Below are experts of layer 6 (counted from 0) of a mixture-of-experts language model. Rows are named router (the router's row for the expert), gate (a neuron's input weights, with its number), up (a neuron's input weights, with its number), down (a neuron's output weights, with its number) and show model dimensions 0-255. Each number is 128 + 32 x the weight over its row's rms, rounded and kept within 0 to 255. Numbers have three digits each.
After each expert's rows: "mostly gets" lists some tokens that are sent to it at least half of the time; "raises" lists some tokens whose logits its average output raises strongly, later layers aside. This comes from a sample of Wikipedia text that the model never trained on.

# expert 40
router:142128117068099134131108137138154091147111143117144121177034145161147147060088136083124150077093130109150172202134170108040083105171123129116145114100153155167137091090129121175066149136128173110052093093151136145122114105140125127118162155115134101139123194191154112121108140141138130115068075164132132127118131166117128111144090120120166188164116075102099153089121159116142078203177079122112130068112149080047113175084084138130158107205093084192117157132113200136142144147091115082153151083137085150117156066078112128130143115129143146101128167151082137142114155031112082127103126104097157134171104184159140105116136179140115117083140145149141178137162128135120102140085119094085151099147090085151162124147114118162137136110107104120142171173105136192093119153117081
gate0:137100099088184118102097088131138092122159169124111174059113101116145170127113097130125147111055153111073164158112125176072109160181148164104099162062054107199086155168113164185119112160141162088144076159120166136146077110096121127123114138087172081088085118147123126141162119154123169152093119134108149137084202052134088108137168102117083120142112122099138183149153108178123098131116081138188065194145147143133094125129108145131118112120105104157087131126151089127109096154152187126083096102173115161141205072086079117113154164140083113155111141138119163121151136082142069090083130131175143105145153145189097169118141119139118188056116104086096128149192126147112092091146170099118137061160097080175127092121074136140154163142099114109123097113151164123134103144168107
up0:122097126144184113154106114181102098077132197071157125122182129097133104157189102127114111169120112121132131158117129143127135109164133154148157125124096149113110115119119120105146131094097149079103156120094090148123125174101083161058096114103144117066083131124159161181122123099117101157120172113120133107077197142151055103119096105129112113108170164072167189128127061093122166160177126090124134184131109109154123123118137164153120164033066142203122132202141187113122139162135132088160151071137156073110089195129142064131110159137129112117144152164171084162129116100093110110092128117156183120157158128166062135170111169133140200115160160127072153128219118135166157131129062105106148089136052137183084118124152100114175120144147124125111112117206111148157150118115153
down0:129105104134154095059069143155132108163076104151142093136125123188161153138124120123157133138085119158133144189130064191100154133182145106096175084162094158096178108100201152183103097124079118083127165161078118104112117064184145093117145190153152092082082147064108134167109130087166122149115160110154127093097106078085083178126146111067139121113116079151100173114158081106157131147091107174120101108112153207132162130099136144148127119137133113133175116125153126131114155139148087107119105071150121114078152085168143098119159124108170145130097166176121204182082076131145146147097058128139131138120151137160131119085154142122115152077137155202092115170093133197207143138118166129156094104141124162120101125075134159131153136132204190147085115179161129122165143151161127
mostly gets: " business", " industry", " technology", " producer", " education", " writer"
raises: ",", " centre", " reasons", " development", " based", " center"

# expert 66
router:155121095102131156167090168199139111133107142098132121140082060144098128130097149133171136144117139116138154183178153099108057164162131170093129136135097124147178133157090107143117155139149113102075114052153141125129126166167133117148153136150119114177137141151151095160108118178106134101116089138098075169166118106180117133182110142095198165117131104147112121092165182119130074217209136177105146088104154083090083143093060179109105081202132118125150136149118194111126100209123104132134107139179138165137180079123106144123145087112102083053128174075102099121114149095112109120082127101082140141194103171123166089127127113098165149102113116187146116165119137140111087126102102091143128146122111115177149203156119122160165083120084120112161194149079130146062170144135153
gate0:073105140154139164177141129132033132167159138124156104115138073125121068155105148149117154104158189173134146113156177149156094166169114138142124134126124157122109080129074127110124178138174163135145087140089116121155161133132152092188106155119147149126140116128105102121165086109197125163133145168116085147094152150120115110209138135119122135068125112152107130077110071107097061106165155104088147127106129092111166114037110174151096106119125142127157141171157173149112188195059154208135113156110100084137149118116165150140081113069108146179104137146153086179085156106119140108209107125068164123104109103088180117166111138140091141115192138154096136167127063089116095144086067083134106194104164179114110168164109184187132157108121156124140163134092150147136112085128160
up0:113138088114138104105100153114145134136080130187095106124119141139085160102133122121034140102113135163100175161077076112128153133052157112125150089081081097135145125120194096098071124124112102124119151174142135166114102137106118124125142097109115094091100204142156114135082142085045140140111081066151126122151119169092179151104116087153085117180120112064188121160142171117134185165110104106120074136139086157103093159218089113120111121132102113113105151073140128139161106058148131068136104087182138152108112185102082093202101111161179150132150141131104141098132110133063074122086112133146094080103167148106105115143137133153132118120081134126112139114141185067146150094151167177113118077124077136150131089139170080098095126189144101157089124157144170151186146167076078
down0:126167118040186088103140159117159100072108167160159153105101148123115107170081065125097140176109151129117160097112121104109077149105173133090176130122213128111173077129174181114120143130160143119134118163205122096125146065119096081103117113168111126129113157088132122144134161134128183082083149126118147180139132153121142065099119172102116123185126121119130158185124176092117109101092098164160088121125125131113000185057130089125143102161115148131096154082108184170137096140103100126123154132122121173123113122083142070191104115146121112125088142164115197108132058099086097096146129139153102112110116079097122118135104139134143120122152135050129116137171106093096168096069124140153138015147128137109154122097150109140185136126154096146137141101114115172126084174115128
mostly gets: " has", " have", " had", " such", " having", " including"
raises: " a", " the", " an", " been", " their", " also"

# expert 46
router:133138142094119135157124117106078105192100112094217097170112155139156105085107095109124133058103116103104165135157177073130074136179133157131132066116142174110144116109095094161138083146153164125090133094163140132050096136090146157170131128190118116112106149145145050158159128104154151075081135131137113218133161166098137095190106178120180138169142112108150135110116121146196080168207118147112100114121136111098073145126116098151153089178164115124118134172138154170134174157149107137168123144170069180140137127080061158143127118146074123125158212134113112121124166076161102123138132085072109161171096142135133083115125163116123076101130110180131125151169158125143149123128134121065165093085135105129131151224124131149130114148114101104173148145189170208149159134115135
gate0:113192161147125126147113119102133150192120095147156118101121091098076116133158123160131136090094145161133083123110162144128130121076124102079098161108135134206131150136118119128129158107183145058111127119161133136101132131108151111122148123072106176122147110150117122177065071168165122126074186132105110109127114198155166152083108120159078146114085138081141166117123129107140041088126094127134126130163160126152132098160062169120096155133121156171139053156107126138191150097144152161143146131134113098123156094104129138093161133177127107110150092096191120146097090065094090199148161109122126122086046145129128048128200132168122094132064149111128143140075112169131091117088076146134162114131107153173099111166121160216164117129113122132155141101063148188031151099074087
up0:076116083130169149137138134121192094119176116097038176079124165141099129133187128114097129141076101125110143145144131105155136076087132141163170069122103156122149144116107102183136123107140156120115066132171187151153175230168110079149148083130137072080060141140096159109175142153109104145140094110133099107147144133113108163162150153106103107097140123154179082136107148091112136170091145131148161134100152099115061149124155099097109120112127093120133167116122183100123121104093093135145128106094131096129122150116170093197145110113124162159042074194124165173186166099122117102095123160054187107233147117145119154155132107186098151140119109053136111116204102159124110110122079104129104113096137159088145117117131120061143152100141121101128135179109156106156185071135129
down0:191114161020074159095164135139059105124130105113152150102144083112042138082139122125165141124100138118103124105174126150119117122066133148127156159136141142120169165118143125134117093131181102111119153113165100034098137117178085141105065119140170132110129080146129126099118156134106153122125137117134126123075147140184156096110147068132131130157152150137130103120114075114133226105096152128115058199184182065106128085063130115090145184101084115157162108133173149107119142183051122093128132112181180162094137145141141158135145111144123137152123189156141088147139091154119082115107134118202128108146143165101127150124118076146156120156098118096086186145087108144112098093105135141104110152176068173159162096140160065104115116138200138163121163143137136167144051109127170
mostly gets: " that", " which", " this", " but", " when", " where"
raises: " they", " it", " he", " she", " there", " the"

# expert 50
router:127109110091133171179148130113119135166087173125141124138078144134097113092144137094138164074109120146158107186130185130114065141127139111111173123117122160158158149123123062138105075100157124103061118106167148088096117144159138114137119118118157107151179185149136051107115135131149145155089065119128126205101147152175119071165092137083153138130112125114132119105142116150173058172231086210122171098123127059102106147115090118084135074235092105163149103142171148141136155144160083108168124116192103128125132082139153145148160115118133124071111165103120113139104126081110135113128170112073166134111070171170137086150151147157109126082156124126141109153152136137068066085113141105058137127179120097140153162141177139157169091159077065152101146139103137182117149097108080
gate0:131144100096141117102168096135094120171117105129174170074108172129170125140104118109123088102105102092135105151104169121086094159200117125133133154125081098168164123158158145119121078132151145137154152103126170118141104129145095102142131119114133111178134086140058078093167161120127123131162188157090068122184154126081083135143152105129132170110135114105087115096155115126147123157107077108180131057137092114177094117142163155168115118112089127119109120136178093167122056135106118110124162209133127106151104108153140192125125151119086097174164132096104077168094097197191154150186120104179098130161151110151148202082110081121169100159108126145109166103140098095079106111108072136191181202113156120108144146139087139140116072101072203164091116119094153171166050159147204
up0:108122195135101132093128136119090175131179117144081143181127141145149124101159094121106131111097169129165142078090156110141151175090136165152131122152167137103100084117166131094125177152120179126118077140084155080144121156087048158130136135157177121111150094141156138176087089052194112144142163152171121131175119162152123157108106086100160112143150135140194131139135085082106146107065097114131124119144097099129102073104121111088080152096128170133120188095059119143184163089086110161108163128127149097167113103125106036086126118064142152105140142171062172066115112087150081078131116146150099131125180085137164139117063148092118127127071095129134141126147092185171159141149082111091150078089201097131153092141135162141175164081120133159104094124128120133136071117135037
down0:132098132150086130135134142145147144134122065195174143150103121114133092109116125097111190137131189124116207103120069124104129171092119158151149180132100102093150132174131175185104150138190138134123114083155119131185144102071111171131110148118124133088063150148108126117139063115118152127080155145093068160138111099169121114145133128117091107127085131128115123175121166149116135122127131139138105110086117126127162161105135149163110153116135124150152157190099064144123154107122084144049122112176097183078115050144087143112106064195150153101174144107087172151122128156102126149088114124140118070119167057102147193176142162118122082102109102148143154135164141135138154120052130130080163236098228118104153185090156150123155069074132114117088131132183150148067095147103125
mostly gets: " built", " described", " called", " killed", " developed", " located"
raises: " the", " a", " an", " his", " in", " it"

# expert 3
router:133132105108139165118124150161106113182118157162160125133046116143137142077154122140132134039086120089158152232150158103122143180139112130080113162095109198142155141125106109181138127095137121091029107102149146118071126153121134121112171130186174101139139148193154099139176144100134103107149103130113087199142168169126144070164131135087165165174156084114133161107152158111129106137137113202124114117095138131129103141089109171122104078133099105170135159181119134108171136172125089131129181103164090120141141075087051183105173090150080140090158178120094098113083156068114081071141167100087144144121090141133149106115093178123145122077134137171116152153170128139132112087095171125085176142095153122150160150115199121160145067128073106172142168156124173116120152133091141
gate0:110087137139151140115088172122157135173115145133162166113174146090135133128127144176160114168110125104108094154127117129095115110095160097129111095139092163112183096149141135133085117116109089178182108136171157151222138149181159082216122126121139114158085127091110153159157093165141150138089086126063111135154083168186164156149108127094178178086143122141109153144107103042129085127093141108124126165124124116121148093085139142153171128108157162186110077169175159112154159108076146113134101150054137088158165094117142109077096127203159150138138150184126072213115162132163079117172097163147110132127085110160136099142089094136058108174123110125117123147072080152158101099113160136107094165129113136105085055162103132163187121158057138128125196118121134144100071153134184
up0:125146120131143072122172179160155168093113140123131161093096103192131135142174096160164138129126129143120114119172149192179133135095120128144141063105087158097086115094093095142143110102130150128106060147091089137092119121124130090097124083137091086139090082138202133114103127074144103108133109070161102113071145150135099119140099117105084126149096148139112150115176156156097173163079161116139022070140081119169140127208169065061129112105146122131119163135093147126111150117167151161161170199115195055151129154170122139065172110139052087145099110178171126133144090097111113117100154143139162175171146172105139130134115143079132138097150175135115124094176101091168147058126044120116185138125133118142143130063129162125105170092143137148077122170133115121128146124062116
down0:155135071127147064104167119135138136110094151146097124165122131059108142164090146149153167112115114135161123134157121166155171121107105080117126171104141148090095122145166186059137094145109107138103155132124065124191145161146109076084136152140121108147150115133097155128153129107081138181154061124132164088178059131166059130106149093128139141166134070129151133083070187137121120132112149145097163097151117104110108134095102124191158150126138121144181088060125141115126104153137103117182120127106204076080222133133170122132179149101135081128155116147203094112153075106072128138124102193140112114109109170146094138172107098185099097070132129099144158148122081140066141109145107112151093129150095097056196166084149152132126115090100120144113141119100006151130151088140140
mostly gets: ",\"", ",", "\",", " ,", "),", "},"
raises: " although", " which", " while", " though", " who", " but"

# expert 57
router:168138087044122158193109165123149119181090148160133124123086161130118127072136101133083105100061127096122168160120170146119021142144130140089134108081119167167125100111110123150084118110146159131100113088137132112131115111173095138140131121141149171128131115176101116134156155121136124138104080101114072142136162116117154126144123157034161151162120090103118083125160156094151084145183054150089128079080123090135058129070152126085094089205124133156086171130115144158147106118141125075164134152134076146145148076099103163117097060172166149152180147091104130144087195138089095088136125080075137179188105158147122078139175149129132117132156122148120103146151123135130067125096134138054146185109078097161162218148109115140134080138090174121126161135156120171128100161125168
gate0:144141110142085085160149145098156051119090193138122090131122197147167121136141109158069109108093095137095181081136166137160066114147087117084153150083111112120167112097146159104080135141131167068139114112134107127162075124097172114176096144112099158188096085135100132090132111125135103149141150131197141146126106114150142158173146063150148146145167092142147135161164108125146095131133117170117202104061153104096127107125130126179117138205120182166143151149074176117122151092128155102212173158136172153161155100115075101180110115129119160159164135175161153141115079062101136145147139146174107088139099184189134139091133157152193074096060130077103136115082134194135128171127125091085139105096185103152122158105142075148130133059079133167088121089108109162155132127120148
up0:129061152122162169131093132109142180122186118127169154138142062124148140122120144125145187103126171100174098188117117084121151175095150166176152142193184127150123113171070116126168159191117133172141107135146126155088131106117098145109147086169168112098194163141192182183143115173130115089100133148137135157091114175155138092120089113166086103105100106090120151125068150147081117113103171116155089172151140100149154170117131121097140109081092067100124081110147119170137148135100061175059076148145070098151159131177198098132136138126130098108108136136113110123146149123160136136088097154115168135148105121024171102139090090121103174124155110132157100112122120086126155087100119054198115148149115173123104113153147191065105111171180124118164088171122143102063128120109087
down0:164117141160121110118127115188122082146150106104156124201154103111097127191134097145147182113135142150133096109094125109141199124117190084181107142106138118184127157091084151148100115108128130091135082147108163118128148122166113160148075128122111109154194181150083131155070141106091131104146126179137131140146155129136100080155095085142129095168073132155196146118109113107194134109113133156119136150123153111179139160161080131152102159088135154094131141127133089130130185123100096242116086110182133129154123111146166105167124167146077122029114130122112102161142112117092196158122103140116166201153134094143132114131108141198092163141155127123132099135163218145084192122085168047148178113163122123158119130105133184132101124124158066169215116164122134171088129108102178
mostly gets: " won", " win", " scored", " winning", " touchdown", " yards"
raises: " by", ",", " in", " the", " on", " "

# expert 11
router:138092092042073164108136135128123163130087117113171112145055137136126137140065105075124176081070150110181083205130180062122075136133101157077135111077128164120127150168128094108092120139137100111108098112132142142079080121082093123147157126129152114189123128162142085122155148138137126086135132175161103186119145129144155068149159150072162129088133128091158144093147190133153061178167083173105158089121168126102115171088115126136122064198125140147148158140117159169133145154133086142136101125150067111183196033091107122159143102171131171077095188118101083125104108119110131102158093099083121139164094164163141098122129188111190126128127154161156142141188145136113127157097109081123167099118154085203178141136142102100143137126115104131169129141098156174127105150122134
gate0:142103113146084108141045154144150139160136094155138153056064125157124193089104139094132135129117166148160074105146145147128134154088143161148143123207099097126151074114132112133116137145145183185153148121118155175134160157069115071132168080121108149133170165091147115157150079088057139192110098143112110118119064108158121160169107097153058125124148138173184167136104156130098128117144179115170112125152110209061124113128160093137172155135106160130130102087148097148208168117130102153176136113120076137114127067123205174124135139144153087158114095115101142138130157042174086107093137170096100151170137134133143096149109082108117110133138092112092136119129102122099032109128169105087124151076216133145127145119125132113093075173153145114124119136170149155076106091084096
up0:121118105137142168122168090140119072072126147178131132126154118159174098124140139169126068153145074114127179159163171125122142148099140076151107137084099157113125153120112097161164132117135155076065152117140104057103101164107142174147122162136162182131046127117096246152065172112112124127102144108141123106140154194100103144168116103114142096136117134154114119111124125183138139146117173168078111187118130127115153103169079112086131104167118097091113114151122154137109062119158075107150139129172185152084139198129134056132084095163118115112165124098142102120141177142059103141123125064177159101104091143113114119203108141169134132065066168119084210132118096144124136142154064146118121146137069135125109128166142149138151114089093135168070172126090126179160174064099140
down0:149087229161110085128079142209118090152104078090109070142159120130113182132133096111109123076078096110125163188086105153159099148153117128119117140185156125117166188139138165093128141122163125134076104111130100132119121107143114150067125096081130097118148106118155168161083100162112117137170158159126187142123093131128113143136113141114111111153091129143129163092154093204137106161133157126096143104089093178138180149136118142142156098084182155097124132139104113109043095104153073129069114184132139158070072048104140120157080105157119100094154141074129049122113115206162158130139094123092188156075127134148158125128090152172132142122122126096157107161091095144151140146104176097194109159122170122065082159160154094121123125134123117120081115202160165111133113211132153
mostly gets: " part", " version", " example", " front", " location", " construction"
raises: " of", ",", " in", " the", " with", ".\n\n"

# expert 54
router:118126079062110160156091160125148126193118190130164100160043136177125142073097092085136122112072159119157150185155183091072079130138103147102112119110137172113165136118124125144147112085135167119079114133157075145097183103084106172152174113159135083154138162190118071104116108067130123090144141096148070163120189147108129124126111175125212147139107111126115111037120167107208089184152116200146177076157141093128109141118099167105109100178099069138145152121152169166150124170110102109142158122142115143106128065123146129085187100100088119125117144120084107120138167107087125100096100100049125121160105178115123115112141141132136072083096119200136118152118116140105080121122158098143138157137135123174116101128129136152167088144085087152161170166119181187109137149136121
gate0:090192101123097135108050160138116167096171110173114100134119175107115126171147065150138086164161126102143135158130110102146132158113170049075134137078138152089105069161120124086155104082105102108130112147124106137125113134120255085083119113123120125143060141115121064138159155139120022111133112131155079132092108074136147116147131180098162129112114151086160154067055116084129124100159183184143114076122115125200120095116140131139162144095109095181112098158139138096171134103105103110136102080154141070127089095143084137106171117150102134112129128085145069087147122146106115117188135112124112159118063132153099115126181117116135077102133093151113158164119129109105085110181071121133177117144088140105157122149120070184125139187116126163135147138038107123103110169142094
up0:113060157118087080134128101129106085132104128163138137116186086124063175165147179142124044124111124115108091085118165128148121187138135190096109114140066074160136167136094072110089105149129087115149098159125159155139106089160117136143126128138187119107093159098132157095159156086073155157108086148133160164170123209105175133131067118123149091125152167155129134161203185109116132112135133100141148188143168168107168129132100132109095111143158171129121111047066114180124113143174153068157114128224153210122141140141126112147077118133119101128100153200125166149119178100128087099123059118084132124110140066139128171170075097100123119180118149186126133106156149125121128103099140094107143136102140080159154171182108145143130159166180133188129099142150143117150156090122168
down0:071182092080135136143123163130141172103120127125151151137119141082115179092140107119152140129108153155112129168123136056080105104091079103134073121152142138178101131137108093161133135109055157157115126097147127128139116163186125160140146142173131116118091115106068102068129083127155162120169077073096147098092144156137182114131153125052073115202178080173110120061144191097158146191136105091140222199142078136150093151128168103128122137121111144133106018154196078124127138150084177135160124120104124118103182120155127153148127129098084128143126095147145060130192156156180139171088106132130118119111115142150128040189165125103135151147071147148114167174136102136087141136112151123127087132096110112112118143204111098129145142122167110170153119147108146097108112177079129
mostly gets: " special", " cast", " past", " Final", " guest", " musical"
raises: "s", " ", ",", " –", " of", "ure"

# expert 6
router:128123124063128123143077126181142101176119181138117141159108135160110155132113134127095145097080134105142135186151181113085099142128092124088118112121188114180144173104091083173118121163109153150071118111132158149153113110098108111169171138160110076171154155166157115119134099151147128134113055086134078158129137168140168117205121162112190193172130061171088136090102127122144065158144105197134137110095166125106125190059128127107117089158156102186135120150119101134121109152148083083145127104158064144123162087119118109180122083165146127167139163133118070071069144134093153105112102101089132122209112155202155112134165140103120134068132125156072141102152140146070094108098122127092186096120125097206136159187132115164169122195074114143115198139145158154116117094118130
gate0:190127066092100049111158091150091121162150144114155130129151131182142155151141058119123171169124183178075133119138158098148128114093114147111207148128127111068105104133125134138136155126142143114165128070115076072152127131108141078124089131106128169139133125088101035169123093102069107117144113100138124179153130151148117155162135100129117182177130083123169107112151152125143183122190101079092161132091104063155151103110128145152142174168148093145139147117179147124112159098168128076125116074103105106140102105126127106116149121180125098149171184141157188126075120160066121153159124167090128104141178128145098086141117151121119115124209100149119080145137152130144145132158095071148128149144085118100154147104094122121140137149035069144078229108061114142201070133119106
up0:121113110140129120147132137099132157116112096119124133162131135113094082144100131098102116123076096117105126143214111159201118090121161127094136156119146082123131090116127108076132139138187100117148098158173121091129152146194094121114163119139133104151164081088150162070113126084100170087184138090114092115086099158165131125117157123139098108083095099145171100128117115235104223136148107109106068195125101095107136093133097161084156115149137112141097224158097131072087137092151191125103208196104130117174091148165103162158163132106170104148123171131070151116191173151146135172089122099083164130098141138145162135152135125167137142177138122149083094148181192080107096143217133145151082193128066138125148125119090132138131143115172179126157134174120123160132156149121106
down0:126126092105156105065132106126166110081122128110150168100128092131139100097128088138133103118085123135167132089111135127171110153075145166123116210206146070132174122158144165131104127174151080146134180118168185116155135123142159106096145158167176087091111118126090085114105188177129128171138128100061117133170110109143125088142083118174122144079140128133122153205079097108094096055144146152092096106114163126121129138076166090140128168144168186127087175132135184126126122153110095092143158141116104162134137197105103112160099106100191127092095125151093134153113123121086151124092079154147073086104138093167184105163137127092100165175089149159135160107157193144093153099167182138152117085122167166154143173126090146172086150119061099222154190191103179089147133129145129
mostly gets: " (", " =\n\n", "(", " Binomial", " (\"", " (/"
raises: "199", "202", "201", "200", "also", "198"

# expert 25
router:155136067061141120131098175117143104165131149143155157139073159134114057099098131116124116100110126100115140175168160112098051134128126103080103103086132135145192136125107094149147186153135163125075111147156165120053100126133133109121142121166141112111072139182120124093168148114130115116097132127084039160105145134147154121159160109061147104116113112144123071075148134092175094190149101158097135114083161146105103149136069140135105092186128091166173160147124117174176069122140117143129132149137062138131155110130102122160166153147117151103241123092112122136098122102124093102146091125061128141190110156219132092120145162116146131098151100154154197131137134148080108149136137134105109126101093132198195168169187114176166117116093103165188165136111159206109187126135131
gate0:079147179106158027132160177130188092138117111188129162139140147187106148123122122125131166171103002043139093135129144115115156155110121124080126111133123102125101179128125083089168143119119104076062129163208148104109074180099126112117154119099123171119109158150093115165163089129092161121096129016107089120129035115128113105116123105148105105129184145140103101094137081208066179104054135118124128141106119111129143128114139136118102123090189142119168080121121138094121163193124146135090102132105065156081064084131134124168146136144149118116137122089130082149069120130140101161167138152113100166117103132146127084157125053070104134111150113127125130092171148161112133188103152142104119139179117085137101141152147099099086148145124125112155110137099113147115119102110115
up0:172106103146081150127073152153104190128115098099128135160090147157155139131140142066097075119178181164156131127142128149125113133147159138141168140136128146104160105135110166139156101150112083143137111159124122160071195089132127163158187115174133078164126135132160090124032179179121179127151106163119206135135166128150102061175088119152182132132092148105135137119135168093118151125128140143149148124174123133198123131202085092102179148130087103184086099144162130132106144114135154114136131167158136107115179181181141166086077074122123101117080081102150157150159136155048136149092160087084130121148128169150076156117102142112172175152099071120152119149123141156160154102132140121101161108159128224075138153087149129123236096120176110160076164138133144130064173128133131
down0:111085111033123146092050134074107138123125138085113198121125140112111129175137131155113185163107199151144118156217144139143110165090109167126141161125104176109109085133112111124117130135106156144176137131131152136152111138163175120103208129126092171169131097134123165162154083132161146146159057099138155106148128082081138118180027148140132167123126177156136127118076120126142075124104099121211075077151086158159139157180087174146138199136078086066113149133128142134144149140133135051141146117093123125208105107133102120127115142108174103095134097114102159146129104144106124117095190089111072144121140144127088144060108124133139090169117175134159183149125155132058189152115123147135153089152108151097123079148147091190133094119189148121138140130076147160134103094114102
mostly gets: " He", " he", " she", " Ch", " She", " Gr"
raises: "ath", "er", "ad", "in", "it", "ith"

# expert 5
router:107116091076133175140080145140133128175132150096129117172061106113136125105136114132079114108118141123130181166133196123076102178119092133064134096092117175145159127096084099167151117118167172133050055093163159109145123159111108115135148122136126140119129161189174128089100140109084128079127103126129058137129101137150184143138169145107177133149134118132154118092135158083112078115160052140111159133154195128094084163114098152094141107132086096160133114153134159172150128158119096108178139119152049179152180057106122134164119062111134095057103177104090086120115159116121123114137135123077164129171057141146108106099153165130185113094154128172141137089137189144109071114055093093103105119118138094148167157200134089148166085107098113130142146218093180153112152135118147
gate0:100130086088075113119127095160082130108114119092127107136177109179145161177052082149158204160137065138112118118131119151077115061119102095128116070166130137113096110133076134108128135159148133107176125123169086149081151158102181151159095126207160137121099153146090115168129140108149082101104101059160148130130115119055138099141104095112088115151114142127131087114092149102084155130155139096106131106147131112090150205172171166135081085157142148193137133103118080050104122155155139107096140121142090106111109161148118147177104174184101143186105157129112135136196086086101136127143101112122127114127133143140183128197162086161164189111181141176140082185153125165101113122145102074070165110089092094089109180180116163129177143131165143164124181060086116136145082133125135
up0:140167147079064104112147194105136163082088147166137177109148131078115112127127131144209136077083125147231133147103108129125118149160097135166172095131149129115116138164096132103080151123070087135160089081075140055117168080108184100180126118095131103089100151133071124135115157114132167113083134141074097146121171148144190135075113180151094144160121123104103072117105163072140087148102077164137145111150108167088144137114138159150160134133080164126171125108133135166130147082118141141101095167126081123173178117110148140149139115126127081108168153191208075164116115120169167179126115134196099166127123211145167065160123121130132082112100120110106120132033159117155149114123143122221121131147126129058128120139097128181102135157132125154176082141123146144106132108136109
down0:153120161200155124090111148121134130155100131129097084173132158130103116118158067127144127107109135109177191155140124128096225127142195127083134167088132166073101116102108115104082164143133111127136101128136059140100142172160211078160166142097102147129140111194230139145134164126119099134136059108090161104104135118163157129103119124130114106164182145089126119160134155128182107175138143131129164155134147181145100115140126090082130103077098077129100099162097106170193134139151099113144149135071125146121141146072170151115107099163174106117125119118114090145128161101107087110080124126129137138151123163091117119169145123166156059134179126065104157119111161149099181201104100155144124152176079048071115130144167061118131148181185112065205139160077139121128144165157133
mostly gets: " Votes", "-,", " Political", " medalist", "},"
raises: " US", " decades", " however", " future", " months"

# expert 69
router:144134114075118133132091145183108137185110146148123142105060146151093146139145059136102127066092144094134096217143155118107042097153135101120151101075130144195205160135107115133115109104152169102074068141175190120099129123132143111138129082169155135119136138137136133130167143112068102124099122131169076190112101143172160104207150098096130141155109146122145121079131146087147090168163142196132118099115162107142077140094071109135161065152115071163145146111126165091166083135080155127181126142170086144176132089114088071145132118138129136094174158128116135105111127172110158112128120107120141155133143132139199139081102136142117127043150135171108137132135132105160144157058157080070176163048130157175104148133148148132136101093119135182135183182138147205101099117132123
gate0:146190112116102024087142102187132155134118114109124174134144099137085099186102094188105132138161155109138092198104125142136104099099063218115157116086141139117129080094159142084088135174160172122090145142128094097091176082185155171158170128160121128155175116154119148156130132124130126144102147115123099129147133157158157183144160163098140091127123129113127083115169172157096153072112145140119116056084184162102101069098105144125068085168103099090146129082116119156187148188123122105137081192100117158139173128132145151116159133189121099147152085114132070091149119091067141103139155100115172159113126184117170096190113074171114120094099156131159126134139111173101158151130102121127082145124114160145145135160150119110135224087083063147148141113110167069134172120105145
up0:147115153138137101084156075103130085174099084127155103133116208125142092155051115136130143144067119097106114085100185134140100126134085132109138157157120120094098140087066075155071168132081093145135157133069091217093141136070135079208181128092116155148070129169130116115059136157121115140110088101153146106126156164179136099192147132140157121121110177098187134205087174088118121126112122081125157103190147153128204136095143094125119139152123157080135136152057118153114139073142113106126124126118132115137125098151124124106108080130159154151160113111113093156084151138119115200115157123122080075126092106191032153155110107072144090162078116103122143112127109192073162145109122119140180113168121142153093155123120111137117111153115154112127105147176069162092150158150170
down0:134133092059129140091088163166144168147125178149116153170116128134081106112154113119066121155163132074134106113144107153157070176164111104118139067162139135123083136143142154128175086173084146170176097081117114121179157169140122111176088071126097113149052110081144121070110096126149157134097123150114104058138192130124122174144095157107182099094097153110184097182183139091162130153114151181102044164126173150153154159162095117066130116143146105175055086132116099089076055122146101129101210115109150142132071108177090138170137134110158124165156166157145158131169083166139081180184173119087141134127089172096156185133125194112094175112159123090134117160136159141126137132132121118147128097095112132137124117098132122181134138106138160171153150088177165166139137126111155
mostly gets: "est", " top", " much", " even", " rest", " soon"
raises: "ile", "rop", "yl", "ural", "row", " ways"